{
  "n_layer": 10,
  "moe_layers": [0, 1, 2, 3, 4, 5, 6, 7, 8, 9],
  "norm": "rmsnorm",
  "tie_embeddings": false,
  "lr": 0.00594,
  "batch_tokens": [32768, 65536],
  "dataset": "wikipedia_en"
}
Below are experts of layer 2 (counted from 0) of a mixture-of-experts language model. Rows are named router (the router's row for the expert), gate (a neuron's input weights, with its number), up (a neuron's input weights, with its number), down (a neuron's output weights, with its number) and show model dimensions 0-127. Each number is 128 + 24 x the weight over its row's rms, rounded and kept within 0 to 255. Numbers have three digits each.
After each expert's rows: a language model's description of what the expert responds to; "comes before" lists some tokens at least twice as common just after its tokens as in all text. This comes from a sample of Wikipedia text that the model never trained on. Tokens count by the router's weight.

# expert 40
router:128136107157162139126165152103216133161177118169115093123102136163081116091128125144152158162117132070129146137110138151127097110125124121130108155138153094142133115091083133150120092125122098149124117151155130151114108163121113135141147133131133114122133124142143110097124109077087118148192114126106106147105127102148094118157134101098142162155138155132132157128119109135152099122147
gate1:106159146114129117125156126110098133105103150125144158159129132164131144129112124155120113131114126114130145130148138135113159133113060126117132156133099116114148131149144124143131163126085153144121156137121148154163146138127148117108127128111115137117187175177192106085142181145103084087141116136134098146100133133115126100111118079165167137183163114143166097100109172124128105108145
up1:132110134137117113156143085080105143100105146071180135131144130136127138129078122122116142148094121118091159145130063150134130116148088134162123131152121125127142156128160179143166141164116111152104168105146142128161126113146159125120145105114121104129125162153152112121130167147120097101151089153141113153083119175133118129127128077155119136165132113143146128131132191148123166107108
down1:127158147095106148164136128167111130161152160122109142096100159157105116135114156103187110121138125109106113135158180131082144117113158131128095152181117139150121180180096098151172113097163143144142118105107125161145127137144099119079120138110141129140132117173094129120116128144128128079140153110156101131127166136128118127138118124150108095113091156168126097114154161120158127112117
gate2:130146055128145137133145184107123150133131123121119124159143117134118104136127107153142128168158134109137122144135124129100129131129106065126114130142141090152116105131103108120120126111139149123160077141125146137116148141100134143166136183137115134127130098077140089073168106113142134135176106115146112135083136144114170137124130128097097156172152085140104152096143115153140084068131
up2:141141081133171142122138186107102148110117120128121127119157106144127112118118108153156121174153146093141125158141146123103133143101099060142101156132134107175130115128128096121116127114115142129179102125116175142111143135103132157163160183132116142126138107100142107097154114132155120133174115112157113127095116133103165160136112124091088166174146104134107143086134107165110093110136
down2:083129151106103113062165115145140117123120089114139138091159136136122107138129110132131119131126162149124108128095124101132137159110170128139145128098107183149126134139094149081109078143172116157087149151177130121103170089108104124085127111123122136154124143157139128103139160162134086113131112167145113088145132117148084100114097132110133160146129119101089111119102129106164139116098
Whole numbers such as 10–19 and digits in sports scores, dates, rankings and climate table cells, often after a dash or parenthesis.
comes before: " |", ".", "–", ";", " |\n", "th"

# expert 45
router:158173107128178131109148159141161121132135114124114134136126115151116155103119162139154128161150099075124161114147139152155106124153135099113104114164095097128152148151130103164148123117132093157097130143151136176130090153136124142148129094145168130153121126168117061102108097115114137111158108102125117129115116138120125130137098108095143182138151160162123152088105107151148095121188
gate1:099167080121125102117136145097148131153117146158127135133156175153130155121160091158129112114129114102163131196148107138135159151168181131138162137150094138118164109112167102142159127122150165104134151141099134139112104126165100104115124154155082157140126120137148138118136159130104112145156139140130137149168124116101141173104149097086153134085077148131148137103138107094124110143132
up1:158095141116104139137171121102091100148114105124120080151151146139133127136122107147168124131137113152146112124142162096138105131109144126124104105164131143124129125149135177116117110128106123142123145122095090135120132131142144113115109121120142200139124164113122167133122169164163122120108101098088132110103136102081091095133169098137082127150143105132166134145111161077112157147052
down1:135179109155101130122171114126102139151148164111141136120154127160069156114146138110130117054151108105128152158145092127079127112112197149104160143158119131154138106124105117142117118128132100131144100096129140122156118138105164181176141128120115117185118104157128147097151115148135118125140109135114147108109122173140123107144099168127104134129125170099117109123102117134108128108171
gate2:138119103131133114087105150136089159116154149119154134118156106162113156135096140094102105123158097141103143072100126158095118145094177120133130135157090125104125121154141154079170115077147143122114132113108107080109121176115112133114094128117118077121150145135107138114127082160140124118102118114149137142113123106095120143138153132112112091090109139130082147094114080134135158126082
up2:142130117152121154115152146135116120155147131122101131130202153122128171081117121105105100140112144143100132092114130179125079135091172084140139124150118141152090144097112142105109117143163103155124107112190166124143113140110146107143131115092128151098120141082074135114136085164137142166096128115083179129111137112114120107122116140114128137102110107110112114115114134143123138142077
down2:112167130137124130138126121135140130141104114166173108141142117137135137144154169190114107120098151160107176169111167122124142132156191142124087180147143102118093160129076136120112116133127108153119132132104175101120152140143135154121132134125143127102146127134171125165134133160145163128124105100116144161131117118106157119133125138076116096148126106084118137190154153134082095127141
Prepositions, mostly for, of, by, from, against, following a noun or verb, e.g. calling for, fined for, daughter of.
comes before: " the", " a", " his", " an", " her", " its"

# expert 51
router:139171115149172145135137154101155138133164110179094114120117098146126159138112162156138124169142093083127153085165138137128127110152098121101111147166146105131135135130137140147166076153120098110080095128114120146128139180137102126161127110091154124121148143131153113113163136081111144121145120148106114177107110150146115122133136173105156155143142134121143186108081126136121105155133
gate2:144134156146110111165094142123098101089100135093133035134126143141108137152173114115165149144107127143101092110138136148132131124152130136115120127139104151134127097151166113130135104136099187142136166136139113137116141147094084115151149123129163163131169138146118124104144126128126150116124155157115131165134080117088120106130124171134144123144131178107098113117100124111168166178097
up2:145128088160115123101129112122147113139150096143163141153135170104129131135120134105097172110137096119138093123165135075136133098148118160120126116112136157159102099111141133100139173072091125121099108168123149126147122127157144101145105168161119127133151160088139116126129084109097162124135127130126123161135122162135156125109128147121099138103119132165168123162213110142128140121182
down2:119106157141160135127120143113113173116110153117134117129104102098125133142141144144115101121137138135097088134138114141147157139063138128131130127105120148096123071121172160164149124143167142168110147124124132154138144136109116095171148093132150102114134085129057085085125146090130120114067145112123163118126132111098109156120113118102134119151152123134141141126170098156179165097110
gate3:086088122103109130143155127187120161141144142137114109123092129152135138103064124140143121118127161108123127128093134133138142160120156147160146095135106105105091117078152090113080103098135157087137111140154159105128135074133147133104101105125112104128133119112106136151115146106133082103115148125135078135142127094129148081095146115099098134118115113150146125154102132091111134187097
up3:156176112133158151088104157138130097144132138144172135152166120094100108157148146106122117143124112151133135155105138164104125125133085114106091132096130123133159106118113158141134103142135148133126091140099119125106125138157130133112142140172145156116088105176153137116089107169163130132116084111113129140096110179116146160081107133135064090130167099175127144124117110128154132088141
down3:158132123167150168114131152154104122131155134107137141123128105135082103096141152141146137091123128100148100171105125105133143137131139120084119140137091108129149123137141124123114126148134166139143131148162146164117117123177108156089114119112102129116103120160088125160144106129156062154137067166119083120102077112076138173138138163153100112084138125115098158098143133119154143117112
Final pieces of surnames and place names, such as -ley, -ton, -ie, -ter, -ler, e.g. Crosley, Kessler, Mendoza, Wrocław.
comes before: ",", " (", "\n", " and", "'s", " was"

# expert 19
router:136138117154155162102150160132174121152139124171130110117105140137072135105113128138136167132144125051105164133124130161173095114100126129142116136131146107149124089094132128162143107096112081145138096167126137163146091145160102098157153120128132131100169119166136089135128103122112149156143120105111134168135148145162135137156116136080110145170122134136151178123095098138139127133134
gate1:141121141157159087168119139155143140112152148143133111078132083103071157149121147145126158079103102134147136133137149123113114119170112140104111117167095135149083120095106125151119126098126171166132116105111116111155121126139129151138131117150117113088125109122140050140124160117124166138182145131107127140130136146138090140121124129124137104150132097080101118136074102149139083124168
up1:142129142117137159095118115134092090134111131162139121109153150179162095141168151129149086177109121102097127115122142174115132152104132096177121149107141106094143126148160154103137123127134101105117145143171138129109149089123167107121158159091093159176126165103128189136146132131149104124127122143146147134122147134137150094157143135169114170141139113116130132141122163151105148178097
down1:139169142145146129142138076127121182072111072124132113112127168176148149095122120108115112116123159141135106146081158171105134153133125136123147118111095145133123126144121128102123133162176153148106137149155103156106159133125130107187111136120152164148124131169134106129179159140143135152159142122113104134151159161159144171119133115144125143144161085107139128128123118103158155082150
gate2:124131091153114130184133147141127156113127125105156126110146137131110117110133148082155059162133146135118160101115118116138132096123127119100105158104118103128095119114160138126130143116144144170131138106166121143180163097130123128112120078124120123093181144134107116140115112142133149140114122127132103153093087074137134066089156145084167135139099144125126079113123090114139087098122
up2:091144162100146113128131128142116149133117119154087147108147109109114136166143101160119141091118127115123137113137122114137157132114114121080140127183114141144170121136086116134149096098121164108124092138090107126077094186118115166122132134113161141112125089121094123118107154143086110086141140117096106139143146134087126154168110095125140091118110172200127120104121136130140099135170
down2:124111130135133101112120094092117127155152169121080150142140187098132125160143149134094150125132116132117144147120130089131112158180170178088140112093108135141094105152130120112090099122117127135129092136155159128112121110132110141143123113132113086138071131145145121110120099157112147164084130128158127136115112095106186138137118124144111090134121092160170118124101135194123139123165
Blank spaces and numbers inside pipe-separated stat and election tables, especially 100 in vote totals, plus dashes and Notes.
comes before: "0", " ", " |\n", " |", "1", "2"

# expert 25
router:133148100172140140136118125128171127153154123139095112129146110159084122127126152126173124145163095105147136102125129141140126141137113109115117139154097101131134120102118153160132104155093100124111107132142142190150130143157084149152157096124168113064139120137119092096132107102087121114170097119124098166089164153155132105166098149118101157141187114134137157129120087149111117107118
gate1:137092094133145097112108109058113104103133108141138155132133077120080136138137085136098143168151103153118133109133110080107171139147113121098135180152075073147137127123134100116167089102112130126119100113111113135147119152120113132141112157164152140140161126104138167073129146113122101130156083106158127130104175108132132106126132111129117114110121161143132090134137102140107111108133
up1:112137118119107140107171112184129149122159155115150116106118106104124137155126116144103161139140114087122128090097144140139112168076173114157110164129161144119132146140138155131096104127144132138146141114124151113142122101146126170147106111117119171130161105167098090128119134109167141123134178125105138085121150135171096176142069131112137135104129134141147091186097173114133157138138
down1:099124149114141153144078135127148111139095082149124118134101095143200127108134142142133145130130152137146149133145139141122132094155076115160145088097171149163115139151131121130095086115140131104156143129142142153137167164097159148132123173102115130101139124108133126158141140113156101144144117161127130078166076129151132090144130107177184110147128147118121128134118138161094137105165
gate2:139077109091128152107077119079142125153109113094137125159179130117099140121111131130162096110112098109144144132124094114130153135135118152125125142125159130143144107112147143163166139135101116128126120131118136088117102100074074091120143097080108109123083118144149075103160116094118125095093114116120087149122148091129117122134115136120089169139106136156095121126135134086141178107135
up2:172107125124153127126134129116135140140081094166103113129156130141193168118165094170138125106116148118126123158087143131109160157143126124108164162158103113124120146154101171128133138136146155131094108164112113155104124121152119129140146120072114123126087086088127098125114145108129143167109147129106172127126105133111134151094147155102139151135101108133094133077115157144141134070166
down2:129168147140152145119128167182140105134146141151121131133127125097131129135170134109078095135087117108146120143166122079144100105119146108118103129134086090126071138125172146084138111110150109103157090159160134144167155131100095133093144156130152117129143135119078101162134095089144128139166116178131136096112096148121123124131131110100146159141113136083151168123151121149143138120141
Final plural-like suffix pieces ending a word, such as s, es, ers, ings, ies, often in names or common nouns.
comes before: ",", " and", " of", " in", ".", " ("

# expert 20
router:150129117123148126113169127129129139127189125139090123112141125126085134134121148159148129125131129102103133096142135127163112124137107112120165158133120077134128105136122120175187123159099103134097078177108139175153096140132118153140132105141143140103150167193151120096119101131094126099142150128120095165099130153143119088139088138132097157155165152156137121103099125098136082139143
gate0:116128084091167102173130113165145169094172098141107141119104185123100113124154154167118139145146125153136137123111150140127111137125145126120134148146110163084116139120092128104101113106147128153153101136122135084158128136119137080146136131131155143124132166136131122129170132102153122183106134101154083089119130097139129131143129078145081151163127128142103119131086163130085144153165
up0:135125141176129157065137139125114141159128153141120123114144068141145125117114134122138145136102099104130117102151088111135147146146147122152100090120159114131158093142170137156132141133100121079132126130133137147140119124107146162099067113124110093165081093098090112147118096140153126086150153127135133124123142152132163131109106152091157093064123093095134154103134108103157134135095
down0:113121107136110159149135137141144159141170145115141155109157124119115121093133176150139123129140168095134124144043146119107130175128147118160117118130095144115113124162106133094093149145075150151133116114117138156117125110137144100102141135135139137121125153152123157112116129130165162152131159108129130127123146103158100166142077141119141179079106180116132152081144164178098132156130
gate1:118149124157122081144098134171120175142088097141097150144163100144156136121129135158120126141153141106127124126160124132115115160158121151103139151125054109089158089138145116125198145106082141108121093174108158097140085151152145119122126095136124135139159152107110142123158130110176122145135151140122119133110144107125118120141119120162125147106135066154150134091147127142111135138084
up1:134111150107117166126129139110146111094189145124147113119114166119072102142116142108121168152119097153162103088143126112130153053152135110148123133141202141135105158131108145147078119153156092177114157094134122171117157099115116117127106158147155141115108125109122097136113118135117124124116124107133108099138121114145100122101137123089124098121105167098096126158106159125119160124144
down1:188112158143141112153162126104140137134106121151158156126137119133053166151141138121151139094151135145145139095142111132133162105186133140139086118141114103121138109106084129133152098122134171118141158121122125134087122134186124099111110148124153156109146124097154129142160144120147133128162154078084135111107120110161108140150140125166117115128120142081160119121109143163082130076127
En dashes, hyphens, slashes and minus signs between numbers in scores, year ranges, ISBNs and sports tables, e.g. 25–20, 2014–2016.
comes before: " ", "0", "1", "2", "3", "201"

# expert 44
router:126132134157160123148130159138163107142156126170143103097136109156094148109131133149154129182134134086129161114130119128110111098096118104086100167173153115162123132116121113144168104128123060099088095136127151164137131156172119134132122093099141123091130124144130092066136110112122114121169116119100130149074116167118138135152106122137131116124162142125132145127118139186117116088127
gate10:126143163133118131094107107132112124108113124078117158129147150186087155113112101139128136088112170152163161098143157155129157144138114109139086142130140101118158097126137102162149139114095125109096126103114127134162133184117098141128164173130157118141100111164136138117171115147059111108130120077135159131118128144114122116095115170132127129154127160146127133136167148100105096097142
up10:126152114082158115130137140109104123118147073142112114136153144115157124125096104111145091141088185169142123123146118121131154097131113135107136124071103108098154124165158149153159149136124157109131173071123114178132105179130132122135151142108113140130098122103180121104119127108112114137110103140161087130113154168111169113146102108132122146138130148143123134156124119115081138110068
down10:118114131120127124162162129082131137148095115164131095121124097113126103141106118126129153139189142145138108123115156150161106117104123199124152152087106155131120124114165128122161093138142116105125130126142143121138177120175096093126112127146100129164194091097129147130141108147158133124106113143105112102131141162158162137106136140128104140128155136165121173114100119161169112150064
gate11:153165139101121143138145131121179156157125167142120134133090155156100153107085110127142117139096107158131117121154146132108131162110130052090104131136109125128144156116153155124156118121126156139073106119177144137140109130157131110092115121162103136076129136167133132081141124182126120110100139108102133089124120121148124122149149073149131129098129128185106105147157163110132150125120
up11:110098130172151129123152131133109148090124167111119094158164127158109123129140132166161104111113129142184150120084127150119093136111154129112133146105170102153157125141136107141128143119138103142053145122154090100114108132098132117109157085097151140135138122074135177122154120144134131137161140107160135111122145117077149152081150124119121102146101133136147099098121098068103136111128
down11:118123160120143166113123130147114161143196129123108126141145171167094103122090134165169104109145117141109174114122118132083146187156106108082093153133157097147127144101071119149125119150125102155123094112116108174153108137146124147158140129142142139131120103156164122132103121109166144138106150129110105113117151135111123125074115111119159132069108100142132123151127122091107128138100
Final pieces of proper names and species words, like -s, -el, -ens, -ms, as in Shields, Deschanel, Chelmsford, Rebels.
comes before: ",", " (", "\n", " and", ".\n\n", "\n\n"

# expert 0
router:150139116154172133138149146144171116168139139138114116112142071145105149114108144143192150133131093092126158129155115168159105123121129148094130105160142109109130148138130123148121079145129089116119114174140127157144097151151133136145102115129156151120128103165100118142121092074122152144202118152122111131091128168162128106123118128111128126142147167167134139111076139134124129108175
gate1:174153118088138144152128131078122134146132130138100141134149160144103109150143161166147141142135140115099099182164083153151115109117143117117132127162174124153100127162159122148110119140088082126129138157154129096133118122137097111146164120129156158135120106124090065156171132133134171099149149122133116147104181141115134159110121156129125111126121091101140148125133124101129160162186
up1:116072105110109180150097152146127129125127106125130126161139134084123115106124103076085105115117139112151113106102145147135131151094151103146110124154091102092150130116127121110152135089137174143120140069127126182126119147120141143108090114112142122100146169129134160115096105129086136136115112130108136138158068125129122107147133118111125153083148176196108116133142100121130109112090
down1:165090127146136152164148099097123116133141129164118124119121120122136139103127130104112137128112128109128088133138135172110086170163158143121136126135143109082080109145169122119075118108130144201122111096139129130113059166121125122162119146131145158085125121106101101109110121142122143168160135124161119120109091134133159100156146099116155181109134098169132114103161124108152111128107
gate2:129168134156117080144114136102166172136164129128119115132102144157092133111106098109158140141142112127123100099158152120078170098164182139141106177109125145112121115127106132120134100108153123152137136141107136114131124133139111135119155129121168115144109162158096143088178108155075160123146148084113113149118127111148086149116110122113100142130151071104169126089116147094099119143107
up2:114158127150120139125123120162107106123114091114137107120140094174118139092153138112144101154103143159101122114103143127103083147080116107106160131140120147138085072139122145120158131134119101124112128121121097128105149136114144122094113089126104104083084075120138172143114101108168138133154110116120104132147198109101093150133163190148136151123148095086124117170112124118126116134111
down2:142150154138119119091146134115119143110115100147131073154111142130160136141165146038160102159073128130138141104093100128115114133110123096108168138116102133106115094147112097137159136090137130108105126107128129128154140140106096111131111123124109110091123128099125139111149179128119172103153125113128107119134135114122082099156162207108145150103114141109102135133110123126149072116118
Prepositions and linking verbs right after a noun or verb in expository prose, such as for, to, with, via, are.
comes before: " the", " a", " be", " been", " an", " their"

# expert 57
router:160105073130146132124121133099154127160119146166117107124158115124094135089135124132145155113128109064138137118141155165159103131125120138113150136194141106141107141121134130156111122123113097140122085119151163168177130161144124102111152101161162135101104140151130150098144059115117155126166138140075081140104115146121125122142105149090122125148157142145130179117126134141119091142155
gate1:173141124071094127172137163099130115120135128127116103125141133126093139106138160144166135170136148096136142137087141107150098113154132112130146113138121113117101152152134150113146122127082126127130083105168098090143121085126125143148168160134138139120125156114142121106128074108092119133148150116071138155079095117050125142122143108129116160107085122118132149123119075104121131155125
up1:184139145105114140142125144126099124137136100122107101109139137135091110141153152117143150168124165100109144120068111120157098134123161085170138127106116148091096129138177157130150167132101144125135101112157103081140099125094118098152181138158150133125116171141151126124130099098132142127151160096107139144082104106085127128164146095111115165134088148127152145147159099107104131133118
down1:091157107127114120121100154142114147117140121120158139107123142125071134095136146152127115151102129135134133127123157125108157142126170118157096165119113131093143127141121099075083109127184144139152130133152121068132097131162150134158105156117111136131140129074121153138123133193097091103105101118096094143122098114146130129168149142150166129148117102118110146128167118171177109138083
gate2:165129126094113128139129119128148178121140104154116144152108133114120135189166117123110144172134135143094121078125167091183149103130128099148130106114136100137125090120155117145092108137107093089169115131123142123178095119161136128148142145157123180137142127133186116122121110144127086157175131157078146133098127166149126153134126090114140114154077121132124124111134129108103149116136
up2:147134117114137116105139140152111147161129067130150124128099127143134130169173133121111128141155134135077141086124163101202125124153140087126126093108136126150110094138150137147122116156134104100174129116164134097161144148143130147134128126103149153151113145123196125135129091116132101148176147141099105146108143152162131136148147164087142087120072118109127100125131107148089122152101
down2:154148080136097172079133131131097164171099146117109121208112117073075123170170170121095139116111134119118115146135125126114168113128132166160136117119172130134110134124125137128100140152136180102101127135124126162135120103102107126112108145145167113138143131123124158125138181098149124085143142126122137092146136124158134147106138157127133092141139125140086141145155128161120123157150
Pipe and semicolon separators in tables and key legends, especially between header labels or stat fields, e.g. Losses; ERA, Time | Notes.
comes before: " ", " |", " |\n", " L", " W", " —;"

# expert 33
router:154117124146185136105157150117148142121185134122092113128155102156071165115094129127169166140129148102149131135124137150149064094105106127106118142142140129152167138140092146119138090096141068144130096135148161153127114168157079139118151134118136108130163153131141086110119092126119140139194116124124115127103104116152135098148118119122116173139145154132101174132137127134136124127129
gate1:136146110127077100092155138107130141129124181128158137128117108111090117104103111136132131108139127117105147075133085162071164150118150134139107117134108147138152121113116138126157159144115094113138107134137175145129153125144064154115123106166136138153143156121100121128134167125143100095118144118160119113119102079112190128071125118112140134137119124106101135116115078096169155147089
up1:152110106101112137180131131130096119154098088136114128170146153143138137139102133107160095156111118118139122074116123144119145149140113111171150100108110107134170114131141160148164084118153174106147154160109104125129144102156139104115123119096132135124117135099116152147144155125143131133146085100092130170111093071098120108065123134132119157153076153097122099103117095116121133128087
down1:118071094141139174120110165111091140109159130137161119135121097122161136133106129124169108124128119106112143082092120132132155160087108146094077133117146114127162165124138141117114128128104123173115187171121097109115180115154119145131159140106148161107133121141109101177106144102108140173124140138124123140116130138132107113136153169119118100117104060137093123124164117101105130142108
gate2:163101103139111118140158150133127156154138076094125137099117082172095134099129114166119104145153122116139117130094128124091164081140145136122151087105136090144150114161075115125136125139133129141143097158111155113121148143133126118143135089129144110120120144116153134117144154079144148163104157141116172123127122103148117139065166124114136127099151071097069143143138131147141169162127
up2:074133065129125111143122169153119120176146133190124120121096142111142157137134132105128119108129109153128147135147144097078147158138092117098133153141105152127109137126109159110129125135144128139135144120070126151159119143124148145168147133148097121165160113118100159152156112144168113140096127174123139148147155109165140126148094147119170102147107102127125160142079110124186103140162
down2:144113170161132145106140101160130121154131121134121105103144083133107161172130095137168125118148106121116153162130155107095126155149137125091172170147131174094117108105142084092120109165132178126081121105130100142138131126113135161163127137147086120137136121125119135086169104135167138168137110113145116139133087114099115151172128171095128121140109139096081166113136139102123134133099
Number pieces in coordinates, times and tables such as 43, 52, 5:00, plus the word-internal letter b in Carbondale, childbirth, Hannibal.
comes before: " |", "%", "′", "″N", " |\n", "″W"

# expert 59
router:143122148131131113118137143107156147117151140153104087113125151157105107085126136160137143123157140066109118138121143131147079097131118096117158159121117068129170142118107107153146095120116129100095091182111124186151116144143140154169121055120146134116137123185106094094129099108134111105160129112137114133117129142128103116160137141110114132139161150152112124130127092146102084143156
gate0:189086116095155138126102132122147129116126133156192153108122096122104181174103135118150142131101110130119162153080085157141093150115121125144134132109147134171120156111127142126136139144076090116108127166131125161177115100144088134101119134172105099113152116105130134126092091127149128127121102138104117123126130130110123140148126105141138122171141149100113095130170088172157156116116
up0:112093091122118128143120122160133125108161151101117100147136122101138086121153134104086141122124114084134109105122170117162137068179120109110151099153122109122096157096129102115107122174116124165147112088123121120118164118136176145145135100090132108135073127188155129141152130143119143127103155124100123133077150120131100094145124131133138086150109066132143127123104109097112105139105
down0:130115117064167171131146134111137122132142122134095156149097116135089101149161139116110111121072104129085148128144133091108113128171153117148157086130130098125111118104119160090165125113088170149071155168110132131161156172118122124101138149128109118155134134155149124119166124104104133152125142099132151136134111143145156119126125155112114091091102105130144118061117117126130102096155
gate1:153134120111129203115142139143137131127135119088151103128124144099110157080151138106117122100104114131115172153149104083171116130095142095107131132101126130105095127132149145138109109098139134123188142114151111115148122135160115137119153079101135104114160100150128081144110111094098092164098136131138127131127141110113174111107072121109132188108146116138133116152157088151121170110112
up1:157114104119100124150140121149155136137179155120111106126150124118146153079159165109147148115114135116094159124103125146157129146144098142077090102156111127124115163110114139110115160121149167149150059133127131134097162149162146121091138095119108116100108118135098126130108103200117104105139146102136103114085124117144106102123153136129175136144130089126104127138116179090112121133081
down1:150119174154148100096149140178105136150152096120120158119145128119057188122148107101147110117135104137126131137107136089146124098119155123130177127116115116074082097123103121156142097189118120116115084158137134090151140120133131086114177073129150145130108134137128126162140189108100144155128136128127108119139120133124170111111115137124135133128120105159151113133110155150116103133123
Structural marks starting lines or fields: = headings after blank lines, colons after labels like Genus:, row-initial pipes, and dashes.
comes before: " \"", " ", " The", " list", " A", " D"

# expert 63
router:141146121143142119137137141078167137133133131138093104144106127137118130107089145124153162153130090029133155103155152165137093125146148154127146125175111063136157126124111099179108120134116092137110098137114160151144119138158119123134147140131146112116096129153145121115118085148093155128179150101089109157089121152137124107144135148120109112172159131121130176133116123129124108129145
gate1:167080136164132139117144146099153140160126140098147108140157127118142154163142135095109147157177151075150121101131130108164107092187130101152156138150112063110170139137089173136146159157121136141159142158140134149143118141164122116149148125166155169152134141121099129120115126101136149161139104101105129155114126120133093159102115138151164132103097118105143143148174105124118136113113
up1:152076146142126132149151115057164089135102147085150124140149132160107131094146121127102126125156104114152161125123135115107127172118152094118116137139137097109153135151137142097149100120147138136111085126105092121109133122134120109109109078162100142116057109128112123143193160119112131123108160105151135171087099136097120106131109129166147155144094155114157123142137133117140138106087
down1:123157114127120153116137149138124152139133100136134143132109101112117094103178132096058090126120147114113151184149171092072160112112129128150131143096130143138161089124123108124127117139185172157138149147149167119141121116071096134160153112157100126107158146148116104154128167108140159126137142113089122180112148123139104149117126089143132130132093105123120154142116142129130135077142
gate2:145102115112190112128158148113103109116101141102161161147135130104120123116108133163169141133125122117102125049133142190098160141120135170103167142147081111103092156132099126134118156098116149134146071128109125079112143139108114113141124165116131145137108176163144127121134108114120167102103121135135105152099129144117154106155105150162144120118147093120157133115100109146115086129108
up2:168110149116130130112122150116130133119101145113182147153124115096142169124116106118133184123119127141120107096124133159136117154159110135135189109109151122124157161123106124131105117117091177104135083122092134120138076102141102097152152161160120138121145127174138161125091131129158148144089101155132106188098129142136122158152109123187147119166128139093146113155109152158159107138132
down2:133089114116127107131094141168091104131158081121156100149154121119156061133122091095133085124109140121168123137117115150091150133110130144086112123125098150107114108115137140120129097157137175109138082101139130106110112126111141146151154135142146145110110134103079135154148147113088128104114153118132117116140105121124154096152146159096112128134150182157186146165140148090176136152105
Pipe separators after values in table rows, plus el in diesel/cruelty and award verbs like earned, received, graduated.
comes before: " ", " —", " −", " list", " MPC", " +"

# expert 48
router:172158108116148150120124187087189125150171113144073128119123096152106136091137158145143140178122123102137162125123146118169129111152112144123147139161138123122123147133098083157162098085138101102074107128109133173151107132150120129124145129145128121106120131154092127082158100116136132143154116110106114164136132127150133125173113130088129172155123153170142163103126118153125123126142
gate1:100160134137118126082138103111112162136100126125127123124143145163171122095115116113132111108101094152117127103145097108110159149091137100105112137096140156167122163128167091122106132170151132139086140104124084172121124113106106141128105079125112131127147114124114070133146115148113173086120165133104149086145119113123103112091142104146117106133114081130107100120136115114139058084120
up1:122145167128102200157167136120107171109117136115146121140120137104145176147103107146129132107106152111104195145140120121102164133141092099146140130071156117139132162136108108125086186171104169140125102099140118163139103116160133130098095145125154134118154103154113119152108154141109104141125133173122131141128125159114111134111120092148159141135161107134131129176120115146112137089104
down1:120105139126169106128162079120110119075095137146119123132154186185124126144155127184100125118110125146127109131154135127170136144099122138152124119155101150102126110139120143160139141125109156133146110119137150109103134111122105108120115120112125094090108128138145134129119123130145134090179098123074067119079098127092083118102109139116100139118157137129193149142096125161094110151138
gate2:158093102122136179101111109109134140159159162125134176141141116147143101103125093145162119155093128118116169115113175108136126154103143101116145090147125142169144168144165103155125118138088137099092154117190108132138125102103105139106130125148153137110131160111118140145145089150062144125089145123109153138169098104116153113118155107096141156125135158116148167117135105138117138127163
up2:163096117117153150120097128123146133141173131103125129112135128123107104086150088157162119133093139107130105111148198090146111148130178099123163118130104140149143137134148114119114127111108133079082145129115102148157125141171143137115134119147105135140114127091111143150168123163107173096118170102124157173165088127144158119136148113088128157118130185105135130113119118155134118169161
down2:131091119104162117099097105085128166128134117118138147143107143142143157115100165146144135107145127142114117146122156168117137109119137143145139086164097165100152161104141123082108107076099139101116174140175132139116143147118101107162070123106136111105088100131111153161104140125098149122097146134128112115142101118162113162139112137147119115146125076111068090119136138104150151170146
Place names and University after of, in or a comma, such as London, California, York, Southampton, Budapest.
comes before: ",", "\n", ".", " City", " and", " ("

# expert 52
router:145120087131138119109169130091169156146177142162144126119149130145084120094156160131146128148117148067119150117123138155146076143140101155132104153148142101146137141105099126163106086105128123147121134139161153180131068133141118147090138116113122112126129119168136120091151101124112148135198110150087113160100124167163104104140106109133134164145144131122140139130107119156126104141147
gate0:126124137110156139107106119116106105115107118129074159092150138164128167103156160123153134185108128096083137126084175114122108128123165151096167090152170143092100150114131132170151108133152106125088145125161131172091132108167139151104125110142109116111141119126163059123117140094101135111139135135119125137131113150107119133118105172119134105068112107102143152127114132148140138119145
up0:117117126141108137099126148133121130135129134121142170087126143158129105122123138129126143167130129126085136093089193138144132153139149132133123096105163109081079113111114103174104119112157141144091123129145150167067085114144189122096083118124142141155127113133128114088141138132118159092143164137144125162180118095126079097153108156131095134119165105111128147146140127153112144116113
down0:116140163118155132122127109135149139156142128180108089090093116095125127119115157077099155156135146134117154119100088084152106140132162146138087140136108157153163119111100102128141127137109164151089133116118137150140127108139140163146074147127144062158131150071135131093100117123137112099153123138164123147141141141141164097134119080115116120063151130117156106110143133114128115153103
gate1:123163118148123133133147156085113127128103113153145169089114145172129126116149164185152105166104132134110133076118110166117159179118112113078140128143123103112124121133154132183132113116121132089127157133181131119143151137139101170082103110140108129102133100156140141056148115063111107136128131142143131138145120169114134104114124158122121149115139125120136107115115140124126078108100
up1:138086150103131160132087115157143122146146172117141076178146120078115140149096114087100159075123126139157107157149155128148127078137149130148124128131138128144154142092103105129102164131132131138124096096111131122126142129136149089151148155116139111163125148102105133199146154171144153123145127158109144133101091108122117127122115118140151108123132109149100154146151100149115182175114
down1:123141125114110074185128166126126155132116143115083148116104122124130157103148135156107162155099126148134161124106132148100155119134106166098121140117138128109140076106154099146159139133131175131116101156124131131185159174102161089128077146126145144109169142141131085114159155119136115178086135153116154125121148155109140151073128152149113110156146149094143098127123123124142096135131
Table cell digits, especially 0 and 1 in medal counts, race results and score columns between pipes, plus decimals in weather tables.
comes before: " |", ".", "–", ";", " |\n", ":"